Weights of a small mixture-of-experts language model, trained from scratch on English Wikipedia: 8642 steps.
Below are experts of layer 5 (counted from 0) of a mixture-of-experts language model. Rows are named router (the router's row for the expert) and show model dimensions 192-255. Each number is 50 + 10 x the weight over its row's rms, rounded and kept within 0 to 99.
After each expert's rows: "mostly gets" lists some tokens that are sent to it at least half of the time. This comes from a sample of Wikipedia text that the model never trained on.

# expert 15
router:64 64 54 57 54 46 57 31 47 35 66 41 52 53 48 60 50 51 29 56 52 65 41 44 53 66 40 42 52 54 51 62 55 55 51 46 43 47 49 62 68 33 59 50 36 37 70 34 78 68 55 51 30 54 45 51 48 39 48 47 51 62 56 40
mostly gets: " French", " American", " University", " James", " British", " German"

# expert 7
router:53 48 60 39 47 55 45 29 49 46 49 33 52 60 48 64 58 55 41 66 39 44 64 62 49 42 31 55 42 46 53 63 40 46 61 49 59 78 44 47 62 41 48 60 56 34 43 45 60 48 34 34 41 47 38 48 47 62 43 55 55 58 47 43
mostly gets: " the", " during", "The", " from", " at", " within"

# expert 2
router:49 53 65 30 63 57 63 46 52 33 50 47 60 55 53 50 37 57 51 46 57 62 51 20 56 59 62 64 53 55 49 29 48 32 41 43 45 56 48 64 51 45 46 61 55 33 51 39 51 48 39 43 29 45 44 70 47 43 38 61 52 73 46 64
mostly gets: " his", " their", " made", " its", " known", " many"

# expert 3
router:71 49 40 43 57 63 24 41 43 40 58 43 48 45 48 59 52 58 42 58 53 46 49 54 47 44 51 60 45 47 67 43 42 47 46 52 72 57 35 40 63 45 63 51 55 38 49 50 55 49 57 40 51 73 48 47 38 44 39 33 68 60 44 49
mostly gets: " −", " ENG", " |", " —;", " Nominated", " USA"

# expert 0
router:66 66 66 64 49 50 51 45 46 51 49 47 58 45 67 66 39 63 44 66 58 56 77 58 49 39 52 32 54 66 40 39 47 55 44 63 45 54 47 36 51 56 42 45 44 57 59 33 56 38 48 57 64 41 31 40 48 47 39 38 61 39 59 55
mostly gets: " cons", " comp", " con", " ex", " cont", " dep"

# expert 6
router:58 55 50 34 43 47 57 50 45 51 50 49 47 49 36 47 50 56 40 67 71 48 50 60 47 36 56 53 44 47 60 53 60 33 41 65 68 67 49 50 48 50 49 40 58 52 54 31 42 53 61 40 51 51 44 43 32 37 64 33 49 69 53 50
mostly gets: " |\n", ".\n\n", "\n\n", ")\n", "==", "==="

# expert 11
router:53 57 49 50 45 46 55 49 36 41 65 43 66 58 52 55 65 56 39 56 37 53 53 45 56 54 44 61 47 54 50 62 47 68 39 52 39 56 50 69 55 35 72 57 29 38 63 53 75 53 49 43 41 48 55 55 62 54 60 48 57 42 35 68
mostly gets: " New", " Mid", "idd", "ç", " Great", "New"

# expert 14
router:64 58 29 50 59 50 35 53 35 57 66 61 45 53 60 48 49 58 40 49 19 40 60 52 58 60 59 44 37 32 49 55 45 47 46 54 59 54 60 65 51 47 48 58 47 48 42 50 71 40 43 43 50 66 46 52 40 36 63 48 61 37 54 75
mostly gets: " w", " b", " sh", " l", " sp", " st"

# expert 12
router:53 58 66 50 41 71 63 26 58 57 62 45 56 73 51 45 48 54 56 43 41 45 46 55 46 39 53 63 36 54 53 51 46 26 54 51 51 53 46 52 51 55 71 45 59 41 43 54 48 62 40 41 44 59 43 54 41 53 54 34 58 45 57 37
mostly gets: " been", " has", " is", " when", " have", " which"

# expert 5
router:88 49 50 56 58 49 28 48 41 46 53 50 61 50 46 47 25 57 46 66 48 60 47 53 58 38 71 56 50 43 68 31 42 48 44 44 49 59 51 52 59 44 47 49 38 54 69 49 49 53 56 37 50 69 51 53 32 36 47 38 50 53 35 44
mostly gets: " –;", " —", "',", " —;", ";", "\";"

# expert 8
router:66 53 41 48 49 55 36 43 52 43 56 49 44 59 48 54 49 53 40 61 50 56 48 58 42 26 60 70 50 35 72 27 45 52 37 47 47 52 29 58 52 44 63 38 49 50 55 48 60 58 58 49 48 58 48 56 38 28 40 30 59 48 58 46
mostly gets: "\\", "_", "э", " mm", "ы", " \\"

# expert 4
router:64 49 47 34 57 34 27 46 51 55 58 54 47 50 63 56 49 55 45 50 52 68 57 58 61 46 52 59 43 34 70 36 44 64 32 55 50 53 36 49 54 32 61 37 38 34 47 54 72 52 48 44 58 50 44 47 37 39 67 38 73 51 47 38
mostly gets: " Li", " Atl", " Dub", " Mr", " Miss", "ă"

# expert 9
router:37 65 44 46 53 67 40 47 52 26 46 45 62 50 43 63 54 63 32 50 54 41 36 49 42 53 58 52 46 38 49 50 59 45 57 57 61 60 42 38 52 39 54 55 68 53 58 62 63 58 64 36 61 62 52 61 54 37 35 44 65 45 40 36
mostly gets: "′", "″N", "°N", " UTC", "19", "″W"

# expert 13
router:44 52 57 46 44 45 38 55 53 42 69 30 44 65 45 60 34 56 36 51 37 53 73 38 45 37 60 55 32 43 57 49 52 55 18 53 47 45 49 60 57 46 53 48 54 45 58 58 51 65 55 46 53 57 47 64 33 38 41 52 59 41 71 58
mostly gets: " Jones", " Jr", "ensis", "ić", "ñ", "ski"

# expert 1
router:56 64 57 59 67 54 50 28 52 67 52 49 53 48 47 76 64 55 54 56 46 71 65 32 57 38 51 53 49 55 53 44 66 40 36 72 44 57 53 57 61 41 53 46 44 52 33 34 47 65 32 45 49 53 48 75 36 38 40 44 57 30 62 41
mostly gets: " game", " village", " games", " daughter", " film", " member"